python train.py --n_layer=8 --d_model=192 --n_experts=64 --experts_per_token=1 --d_expert=432 --d_shared_expert=0 --activation="gelu" --moe_layers=[1, 2, 3, 4, 5, 6, 7] --router_score="softmax" --normalize_top_k=false --routed_scale=23.6 --balance_loss=0.00224 --balance_bias=false --router_z_loss=0.001 --init_std_router=0.00769 --lr_router=0.00142 --vocab_size=16384 --norm="layernorm" --norm_eps=1e-05 --tie_embeddings="early" --optimizer="muon_variant" --lr=0.00311 --beta1=0.95 --grad_clip=1.0 --batch_tokens=[32768, 65536, 98304] --seq_len=512 --train_tokens=584400000 --steps=10012 --dataset="wikipedia_en"
Below are experts of layer 3 (counted from 0) of a mixture-of-experts language model. Rows are named router (the router's row for the expert), up (a neuron's input weights, with its number) and show model dimensions 0-63. Each number is 50 + 15 x the weight over its row's rms, rounded and kept within 0 to 99.
After each expert's rows: a language model's description of what the expert responds to. This comes from a sample of Wikipedia text that the model never trained on.

# expert 45
router:51 39 55 51 62 63 66 31 49 54 59 41 47 50 40 52 42 44 48 58 60 45 61 34 50 61 72 64 55 67 45 47 48 51 44 59 68 62 64 31 63 12 44 42 52 51 67 47 27 35 57 59 61 48 47 52 36 48 54 43 68 95 33 56
up0:56 57 68 73 53 31 34 58 61 37 83 24 50 67 52 53 45 33 36 39 82 46 54 47 33 17 46 21 54 15 29 60 74 28 60 69 60 63 49 44 63 40 57 53 55 57 53 40 60 36 69 64 54 73 43 58 61 59 45 53 60 27 24 58
up1:46 41 38 33 39 51 60 38 43 44 50 82 45 50 50 55 46 79 46 58 42 56 27 41 50 23 41 55 66 60 48 33 38 78 72 58 75 53 10 55 46 65 51 74 69 69 64 42 51 53 63 41 32 44 47 57 38 58 77 37 68 49 36 50
What it handles: Prepositions and commas. Prepositions and commas in running prose, especially of and in after place words, e.g. "district of", "listings in", "Founded in".

# expert 40
router:59 71 65 36 66 60 55 31 26 37 66 79 34 39 57 39 45 23 65 72 53 35 74 49 28 67 64 71 74 73 47 26 40 32 64 74 64 61 76 48 72 49 35 54 61 48 68 36 56 41 71 61 59 65 35 62 31 24 62 30 68 54 30 59
up0:61 40 44 48 48 34 41 18 39 49 60 35 25 55 63 50 57 43 42 70 66 54 67 37 64 47 53 56 49 72 56 79 57 17 22 41 58 28 73 57 77 52 48 48 53 43 81 74 58 55 47 58 44 61 34 55 50 54 35 54 65 63 51 29
up1:46 67 30 58 43 67 44 20 61 56 72 61 56 67 28 37 60 56 63 72 72 45 47 57 78 69 66 64 62 44 58 25 65 37 43 47 82 68 62 45 40 35 42 44 24 36 67 30 44 49 60 26 80 50 45 71 62 28 53 28 62 63 59 58
What it handles: Empty cells and classification. Pipes in runs of empty table cells, taxonomy infobox lines (Kingdom, Phylum), and joining words like and or while.

# expert 27
router:59 71 65 35 66 60 55 32 26 37 66 79 33 39 58 39 45 23 66 72 53 35 72 48 28 67 64 71 74 73 47 26 39 32 64 74 64 62 77 49 72 49 35 54 61 48 69 36 56 41 71 61 59 65 35 62 31 24 62 29 68 54 31 59
up0:48 64 54 66 30 60 71 29 63 18 33 76 59 33 78 42 63 59 49 56 47 32 61 27 46 72 52 52 53 87 62 32 47 45 47 49 69 31 50 70 55 71 68 26 61 63 36 38 43 59 30 64 53 34 43 41 56 66 72 44 57 39 57 54
up1:29 33 54 21 56 73 44 34 71 37 34 48 55 59 65 51 37 49 71 78 48 54 59 39 42 58 60 70 67 29 48 30 40 43 44 42 65 52 59 40 52 41 35 37 20 66 40 59 56 48 60 30 71 82 63 57 37 39 80 45 33 26 19 65
What it handles: List bullets, numbers. Hyphens and bullets starting list lines, MPC in minor-planet tables, numbers in percentage cells, and "and" joining paired items.

# expert 58
router:59 71 64 35 66 60 55 31 26 37 67 79 34 40 57 39 45 23 65 72 53 35 73 49 28 67 64 71 74 73 48 26 39 32 64 75 64 61 77 48 72 49 35 54 61 48 68 36 56 41 71 61 59 65 35 62 32 24 63 29 68 54 30 59
up0:61 52 16 22 66 73 63 34 62 50 49 69 30 52 34 64 34 36 56 46 81 39 79 28 65 48 62 35 49 55 50 54 44 33 57 30 43 27 70 46 43 39 40 57 27 35 36 39 52 58 72 56 44 63 29 53 42 39 51 32 61 31 50 50
up1:65 26 71 59 36 54 42 61 32 75 47 53 29 57 46 47 65 45 72 75 61 60 54 46 56 51 41 58 63 51 53 59 51 53 64 70 79 61 81 01 72 39 34 25 63 24 80 39 50 58 45 44 41 48 58 45 61 58 43 24 69 21 52 47
What it handles: Articles in prose. The articles the, a and an inside running sentences, often after and, as, is or was, plus separators between empty cells.

# expert 54
router:59 72 64 34 66 61 55 31 26 37 66 79 34 40 57 40 45 23 65 71 53 36 75 49 28 67 64 70 74 73 48 27 40 32 63 74 65 62 77 49 72 49 35 54 61 48 69 36 56 41 71 61 59 65 36 61 31 24 62 29 68 54 30 60
up0:57 53 14 39 41 57 54 40 53 54 37 62 16 42 54 60 47 39 49 33 52 45 51 58 50 54 30 40 38 51 51 50 34 48 32 87 57 56 57 71 71 58 39 40 52 39 43 53 51 48 79 63 18 33 48 17 48 33 69 42 62 54 45 55
up1:13 34 63 46 55 52 19 53 28 45 62 44 40 25 36 16 52 35 44 70 67 44 37 34 41 31 39 47 67 48 50 70 46 51 42 54 62 45 41 71 81 30 44 47 52 27 51 72 34 56 91 58 32 46 61 30 64 49 64 57 46 50 46 86
What it handles: Months and city names. Month names and city names opening a phrase after a colon, parenthesis or the, such as September, Milwaukee, Portland, Atlanta, plus some table pipes.

# expert 19
router:59 71 65 36 66 61 54 32 26 37 66 79 34 39 58 40 45 23 66 72 53 36 74 49 28 67 65 72 74 73 48 26 40 32 64 75 64 61 76 49 72 50 36 54 60 48 69 36 56 40 71 60 58 66 35 62 32 24 62 29 68 53 30 60
up0:66 53 54 61 62 44 50 57 38 52 55 90 43 44 72 74 70 52 45 39 49 26 56 62 66 63 60 43 68 55 52 23 44 44 50 74 49 50 47 38 26 59 40 51 46 74 52 25 36 40 52 41 37 49 69 38 58 46 31 49 65 31 88 51
up1:68 58 40 56 59 28 59 44 46 39 31 60 24 24 35 71 32 37 59 62 11 58 27 76 43 14 37 49 58 52 50 14 41 50 39 62 50 63 73 23 71 41 51 43 56 51 36 30 49 51 65 35 53 58 62 75 56 43 65 33 35 44 42 59
What it handles: Table pipes, relative pronouns. Pipes in sparse or mostly empty table cells, especially election and sports tables, plus relative pronouns such as which, whose, whom, and country codes AUS, GBR.

# expert 49
router:59 71 64 36 66 60 55 32 26 38 66 79 34 40 58 40 45 23 65 72 53 36 73 49 28 67 64 71 74 73 47 26 40 32 63 75 64 62 77 49 72 49 35 55 60 48 68 37 56 41 71 61 59 65 36 62 32 24 63 29 68 54 31 60
up0:32 23 45 52 51 27 50 64 63 62 63 50 50 67 47 54 51 34 65 48 41 42 61 58 66 59 17 82 65 43 63 37 45 24 70 50 53 60 52 21 39 53 51 64 61 58 80 51 74 53 64 44 57 69 66 59 50 31 60 57 46 55 73 24
up1:53 33 65 43 51 55 28 69 33 60 63 73 58 47 52 37 50 51 53 33 77 28 57 65 52 40 51 68 51 42 51 71 50 40 52 42 54 58 74 60 49 50 38 36 76 55 59 42 10 50 61 22 48 39 40 60 54 57 63 46 43 56 40 65
What it handles: Numeric table cells. Pipes and numbers inside statistics tables full of zeros and scores, plus section == markers and LaTeX superscript brackets.

# expert 6
router:59 71 65 35 67 60 55 31 26 37 66 78 33 39 57 40 45 23 66 72 53 33 72 49 28 67 64 71 74 73 48 26 40 32 64 75 64 62 76 48 72 49 36 53 61 47 68 36 57 41 71 61 59 65 35 62 31 24 63 30 68 54 30 59
up0:51 57 74 53 36 46 38 39 55 48 57 40 30 40 51 60 28 61 40 80 94 54 91 22 64 37 50 40 55 21 49 40 64 30 72 33 43 47 45 40 20 33 40 58 44 74 60 48 45 76 53 60 50 33 44 49 35 46 58 21 32 57 52 58
up1:91 61 53 61 42 44 51 35 22 82 42 42 37 21 20 33 37 34 39 23 69 39 27 45 66 87 34 62 82 44 43 49 43 29 62 64 52 60 43 24 32 58 56 22 55 46 52 48 31 54 32 49 35 45 48 60 22 41 63 50 39 43 34 31
What it handles: Table pipes after dates. Pipes closing date or percentage cells in tables, plus month names, day numbers and "the", e.g. "11 November 2020 |", "October 8".

# expert 3
router:59 71 65 35 67 61 55 32 26 37 66 79 33 39 57 39 45 23 66 71 53 35 72 49 28 67 64 71 74 72 48 26 39 32 64 74 64 61 76 49 72 49 36 54 61 48 68 36 56 41 71 61 59 65 35 62 31 24 62 29 69 54 30 59
up0:41 56 41 60 52 48 64 55 51 54 55 68 37 27 41 86 60 38 64 68 58 88 74 45 31 68 40 58 80 67 52 43 36 67 35 51 65 37 49 49 37 71 43 54 35 57 21 50 56 53 54 85 65 57 44 49 58 44 47 45 48 67 59 57
up1:19 69 61 49 42 68 53 72 54 56 80 46 46 45 43 38 24 27 61 23 35 61 34 48 71 38 58 41 42 52 38 11 32 62 56 41 56 53 14 36 89 45 38 49 51 38 53 53 40 50 52 78 32 43 26 58 41 63 34 66 59 42 32 40
What it handles: Table cell separators. Pipe separators, line breaks and small numbers or month names in wiki tables of sports results, discographies and statistics, such as | 5 |.

# expert 20
router:58 71 65 35 66 60 55 32 26 37 66 79 33 40 57 39 45 23 65 72 53 35 73 49 28 67 64 71 74 73 47 26 40 32 63 74 64 61 76 48 72 50 35 54 61 48 68 36 56 41 71 61 59 65 36 61 31 24 62 29 68 54 30 59
up0:52 75 66 58 46 79 51 67 72 54 44 68 52 38 61 45 78 37 50 39 43 35 77 57 44 71 46 62 71 50 43 30 55 54 37 69 39 64 30 73 24 42 53 47 87 61 79 45 49 42 73 56 66 32 50 49 34 48 65 64 70 65 63 56
up1:64 48 45 42 36 47 43 37 67 31 61 24 39 45 63 55 67 52 57 35 51 60 59 55 48 59 49 49 37 57 51 48 29 27 49 70 46 28 50 36 62 41 63 34 53 28 39 72 56 50 65 56 65 58 78 54 73 18 63 42 74 44 56 45
What it handles: Articles, conjunctions, numbers. Function words and numbers in running text and tables, such as a, and, which, small numbers like 28, plus final table cells.

# expert 38
router:60 71 64 36 67 60 55 32 27 37 67 80 33 39 58 40 44 23 64 71 54 37 72 49 29 67 63 71 74 72 47 26 40 32 64 74 64 61 77 50 71 49 36 54 61 48 69 36 56 41 71 61 59 64 35 61 31 24 62 29 69 54 30 59
up0:27 62 39 69 40 39 37 44 53 40 47 39 20 59 65 35 56 31 66 40 40 57 41 66 31 42 45 61 48 69 61 28 40 64 31 52 74 72 61 42 48 53 63 37 70 43 52 31 55 43 44 20 51 41 64 27 20 26 52 59 58 65 36 53
up1:59 22 44 59 37 46 86 46 45 30 79 58 49 61 62 25 47 24 46 34 42 58 44 45 30 54 43 21 52 64 59 56 58 71 54 51 73 50 44 63 70 70 69 37 46 35 60 47 53 49 56 65 68 53 58 52 31 43 58 34 49 27 42 48
What it handles: System and service nouns. Head nouns ending noun phrases in technical or business prose, such as cells, systems, services, film, company, protein.

# expert 16
router:59 71 64 37 66 60 55 31 26 37 67 79 34 39 57 39 45 23 66 72 53 35 72 49 28 67 64 71 74 73 48 26 39 32 64 74 64 61 76 48 71 50 36 55 61 48 68 36 56 41 71 61 59 65 36 62 32 24 62 29 69 54 30 59
up0:63 52 47 28 48 63 45 66 34 74 58 80 20 45 55 39 38 43 51 62 55 34 47 45 27 60 10 53 54 75 55 19 54 51 49 29 54 48 55 51 47 65 83 52 72 38 51 28 46 05 43 45 46 59 32 55 43 39 31 42 85 58 41 18
up1:51 86 61 68 74 31 33 48 49 65 36 09 13 62 66 48 35 11 60 58 47 31 35 31 71 37 36 56 14 61 50 47 42 60 41 66 33 52 41 30 54 53 51 55 38 51 48 63 42 51 58 48 20 55 48 27 21 36 67 56 67 49 51 49
What it handles: Word-start fragments, possessives. First pieces of split words completed by suffixes like -ated or -ives (em, car, l), possessives like his, her, its, and == headings.

# expert 48
router:49 45 29 46 67 53 58 47 52 48 57 58 44 48 38 57 08 60 47 60 63 39 57 62 44 54 51 61 59 53 47 39 40 45 61 44 64 54 57 49 53 43 49 39 66 59 61 43 38 41 49 62 63 49 31 55 34 48 46 54 62 63 55 56
up0:23 39 55 50 58 28 40 53 62 32 44 49 57 74 72 32 48 26 32 49 61 52 41 61 47 53 29 58 43 57 83 36 67 56 46 50 78 22 58 29 39 40 44 56 24 72 53 36 45 53 56 64 39 67 42 64 51 24 34 80 57 53 49 63
up1:38 34 50 27 66 60 31 64 55 52 27 74 37 45 42 56 56 42 51 48 33 64 62 53 51 33 44 48 74 53 37 65 48 35 36 78 30 32 74 77 41 51 48 51 52 46 15 49 61 51 68 48 54 42 57 57 49 56 43 52 62 41 39 57
What it handles: Sports career terms. Sports and career nouns in athlete biographies and headings, such as career in Playing career, season, team, final, debut, medal.

# expert 5
router:59 71 65 35 66 61 55 32 26 37 66 79 34 39 58 39 45 23 65 72 53 34 73 49 28 67 64 71 74 73 47 26 39 32 64 74 64 62 76 49 72 49 35 54 61 48 68 36 56 40 71 61 59 65 36 62 32 24 62 30 69 54 30 59
up0:62 44 58 48 62 47 58 51 19 25 55 77 76 41 60 68 47 37 39 41 71 63 52 41 48 78 52 48 58 78 70 31 68 44 25 49 45 53 29 29 63 61 39 50 62 54 25 22 62 49 80 40 54 51 45 59 31 36 46 55 42 63 44 55
up1:24 57 54 64 89 33 58 18 29 74 68 68 46 42 38 44 47 39 53 60 56 38 63 31 62 51 35 64 46 37 28 37 41 27 53 64 28 70 61 57 76 49 66 57 83 42 51 35 38 64 59 50 55 75 70 60 53 57 59 44 39 44 61 48
What it handles: List item separators. Separators between items in lists and tables, such as semicolons in ship armament lists, "and"/"or" in series, LaTeX & and \\.

# expert 42
router:59 71 64 36 66 60 55 31 26 37 66 79 34 40 57 39 45 23 65 72 54 35 73 49 28 67 64 71 74 73 47 26 39 32 64 75 64 61 76 49 72 49 36 54 60 48 68 36 57 41 71 61 59 65 36 62 32 24 62 29 68 54 30 59
up0:49 58 74 72 58 66 65 51 54 70 74 66 47 49 57 58 46 45 39 63 54 43 28 39 34 65 50 29 34 69 30 37 49 52 50 51 29 55 49 35 87 57 57 26 83 54 64 32 51 49 43 60 61 42 64 78 35 52 34 49 62 45 62 59
up1:76 31 54 56 45 36 56 47 42 54 77 35 47 64 55 43 88 60 58 59 57 44 32 66 38 47 64 42 41 80 59 54 47 54 54 51 49 52 28 34 74 53 51 63 59 42 50 34 59 76 66 63 58 40 31 56 23 65 39 80 48 40 20 53
What it handles: Row-ending pipes, possessives. Pipes ending table rows after names or places, minor-planet table separators near MPC and JPL, and determiners such as the, his, her.